From a checkpoint of a small mixture-of-experts model trained on Wikipedia: 286M tokens, 12586 steps.
Below are experts of layer 6 (counted from 0) of a mixture-of-experts language model. Rows are named router (the router's row for the expert), gate (a neuron's input weights, with its number), up (a neuron's input weights, with its number), down (a neuron's output weights, with its number) and show model dimensions 256-319. Each number is 128 + 24 x the weight over its row's rms, rounded and kept within 0 to 255. Numbers have three digits each.
Before each expert's rows: a language model's description of what the expert responds to; "raises" lists some tokens whose logits its average output raises strongly, later layers aside. This comes from a sample of Wikipedia text that the model never trained on.

# expert 15
Verbs and verb stems in running prose, such as used, found, announced, said, and pieces like sp-ark-ed and overg-rown.
raises: "ing", "ed", " the", "able", " from", " at"
router:134136114117143107104068105126081128131169092151123078158119151067169152079066166108142105125118147098172092125110103103146161072147153136136092124148149111130130086136150116120124140134125128
gate0:114160151132127122127089186144125141164116132141110094153147146108136107108144112160077116128118126137117142140133117151141140137129093167092133137153088125131164106142138177151151115111126179
up0:111098129168160112108103136146118140138108117141140093100134104115116125152132109178174119144140104149141103089137087116106102163138145146144117175119162153101122108137143151159150143154139100
down0:122163124164097117142121140134122120172130110126077110116147112116122143126137128110119135178125104109116090110150109125140131169154113139136157098169084102103094105144164155132099135136134130
gate1:081100174092094150163146113116111126121131101098136131089055129124097122154142119149147129138112098122139154116153140104116127126118109126119166152145123106115086136110114132106164157133116146
up1:104143121104143116150121138112124141154119092115119145207151113131173099124118117119109132143144101156139138117109132151143077129121114112131144189157088158105098068115152117156115148126115110
down1:143125108137162153115087139145129102135132102155130140142152132102131153108137096161118109143128134200149109149163105084103126136060091192140103157141116136118102126120125122130186128115128145
gate2:094107074155143119121091114120123154091106132124112072162091150141136135111111142104126137142133147110123073146122115093136138111113098142148077118109135161100128130129117072142139157155088139
up2:108148161111162091114150094102123125125121120160134075154062134117109129118116131111133119122161124119111074131107078086142105117098148149137129103159127137118125109123190108151118152137108120
down2:176139157129171131108154116114117156142129089116146132107173165155150127088152120094092144153103130130126134129119156130119092128121120059099132143138152116180114134123075140172144148107166112
gate3:119114129100159136103142131142140139128143146128142138086156128119154096148125125140112120169109126112123113071140179107126111095136121088111164164135132176104106141113139108155104131126121181
up3:131126157156150158135088134139077110131099141158156114132114085098143151129135133166128152125110109141113117154142142123202145135120137115141129117119129099099084165135151142149110090135119132
down3:134079107136133109098127136107148122074123140117084110135093152114124128116115108195145130169105170136109095152105140116146124138137089107153141149101121114124159124138122116152158115127138104

# expert 19
Subject and possessive pronouns he, she, it, they, who, which, his, usually followed by was, had or is.
raises: " was", " had", " is", " also", " has", " could"
router:132132144072198124103102117112156134142149109152147144119143166111122159136087120141122123124107161100126079148094107119136119147145100146119130155117153140107146105138128090120097149149129125
gate0:088120163153141130110134133179179144108120117155145133128096195162172184118128116085157138117101137117154145119089144130135095126132176187126116182089103159118131089104088151135085149083176170
up0:080130095117098097127120110108147124127152130126084089099091098136106132121146121125127171096126139110092148147150128155126162097137150145108114115128120109095119083137124107142093135096096122
down0:156117151154132129114147122142156149128086119120161130152148108156123155138147157127124120056115147125118124100108151159142154104111112125078124106107151118146147152131114114152133118135140152
gate1:115098137133155165121152098135154108141132158120133149116143128121124169152099136111154096136067138106097110126123161098098118120121095120135118140177097126110120125138127086074126130144100136
up1:159178119146158143104124164137155134105122105064138113124122166120106125143122164138141113132128116126152095168159111142172155159140110153140181122168083098118121116141175143180142129123078094
down1:098106110186119135142133135121133153130136133056127096117131147149132163157116140162120178097144136141152117143144142127105125132135138119124092114118151116180159121159141130090067117113117153
gate2:104161150124153124114144124116112121170103123143152153132105208139140100123117133117097138160116144127107133153123180123138116086113132127143075148104136142126126122109109192121123178155132119
up2:129110166158101126150139099108141128116117111144162122135155106119122142146128082096156135156138126134131108160130109141109126102159126124132096070130087087120115125152107090135132135131137145
down2:139104097176134115098148128114075099116142111127167152127110113139118113109086118158166116170100105116102097105128188145157129140124107152146137064105146072128121125138122127132144107119139071
gate3:062140157131119105114106108130161127148156131119144080167117121119133150096165109103126125154110118126139099147056111156141129114147135135103129136142082121176152102182106173101137140139123122
up3:067153088098153157124107116167150116137155138106129145142108143137145115088145118128127152121124091123109112143136113168145096149145115111089152093131098112132160136120153120110152087102162120
down3:150141144127149128129149117100143166118117110092145160130122183184136141129117094110130093138126124112131101102122139141125121141149118115106168124127093115152118127097097107130144108078132164

# expert 8
Closing parentheses after units or titles, line breaks ending headings or table rows, and nouns like team, season, album, district.
raises: "\n", " and", " –", " |", " for", " ("
router:142127128104150115141087080114127144144147101132120164150130184084146157109110149153153117128120183134127142131110127156104150123107089119132105158105185105129151118156146079159141141118165143
gate0:071120143125156101136110096131124124120130127132136128124123147142109135156136115134146106167094105150126070129113138151087092131156108114136136132130103118152132146112141114152088101119134136
up0:149109151125114141159113147078149123150174132089125159153122087121149166146150155109108126148098144082127105120141118173137089110092122131081130134097115114095143153165113143119114118119135099
down0:126130114094135138120112105124154127128128145103120148136181108125123130168104136120140111115141123104100116170137108124109154127122104126100122130111124070159121182162173143103169105108110140
gate1:110146150150099140163105146146151115095109105131138139140147118164131083083152109135162145135091134134139132149147144095142171149114126146090089126137128128129173131148146084138114111184124130
up1:123149119114100111118147134140118155102134160143100102137141188133088142123072108129156133140093149140135132119128143143115165115191098127126155128101116107144111133120141123116114108158138118
down1:142100118133071140142091141136141119141132111105112124144169134131097089126121121128101120135134154091097134156091134109123119157123178110112101147122156128131132102165105138107124116136118130
gate2:137132079106117118148100137148131131134103122127111139168123157148115151133125130120154128134102146124117172117086138141107118151132124158150110158146126171126132109103168135121112095075124111
up2:123164095135081127140081101111139141117114119117098121099096104138153150124158125172071124152126117153118099082105150148129128105080132122140132091135108103148115127116101104114132109125150127
down2:106135143111139145150139145159089118129171119141141105103134115170107143135133134101158143138133139100109096116110101166117150130147098171146101119137135161140109101066132107136084152118145146
gate3:108136114117151105125149103138137125141197114150169111149122138121060086126118102144169103090094130145121127134129113116149138098113155129170121167145144143126103126111134076126132135189075124
up3:091129109128115134124141139141115097127119100162096121148121109103074148094136118096119087149100110120129118122129146111124113150120140114108160088129108094068112119125116142083140177126108130
down3:131119152104097148143128127138139117151117137135142141138082126163065078092140128145122130136106114160140141195123133131122134084120146128110134111125161124148132121104213163164149101119103162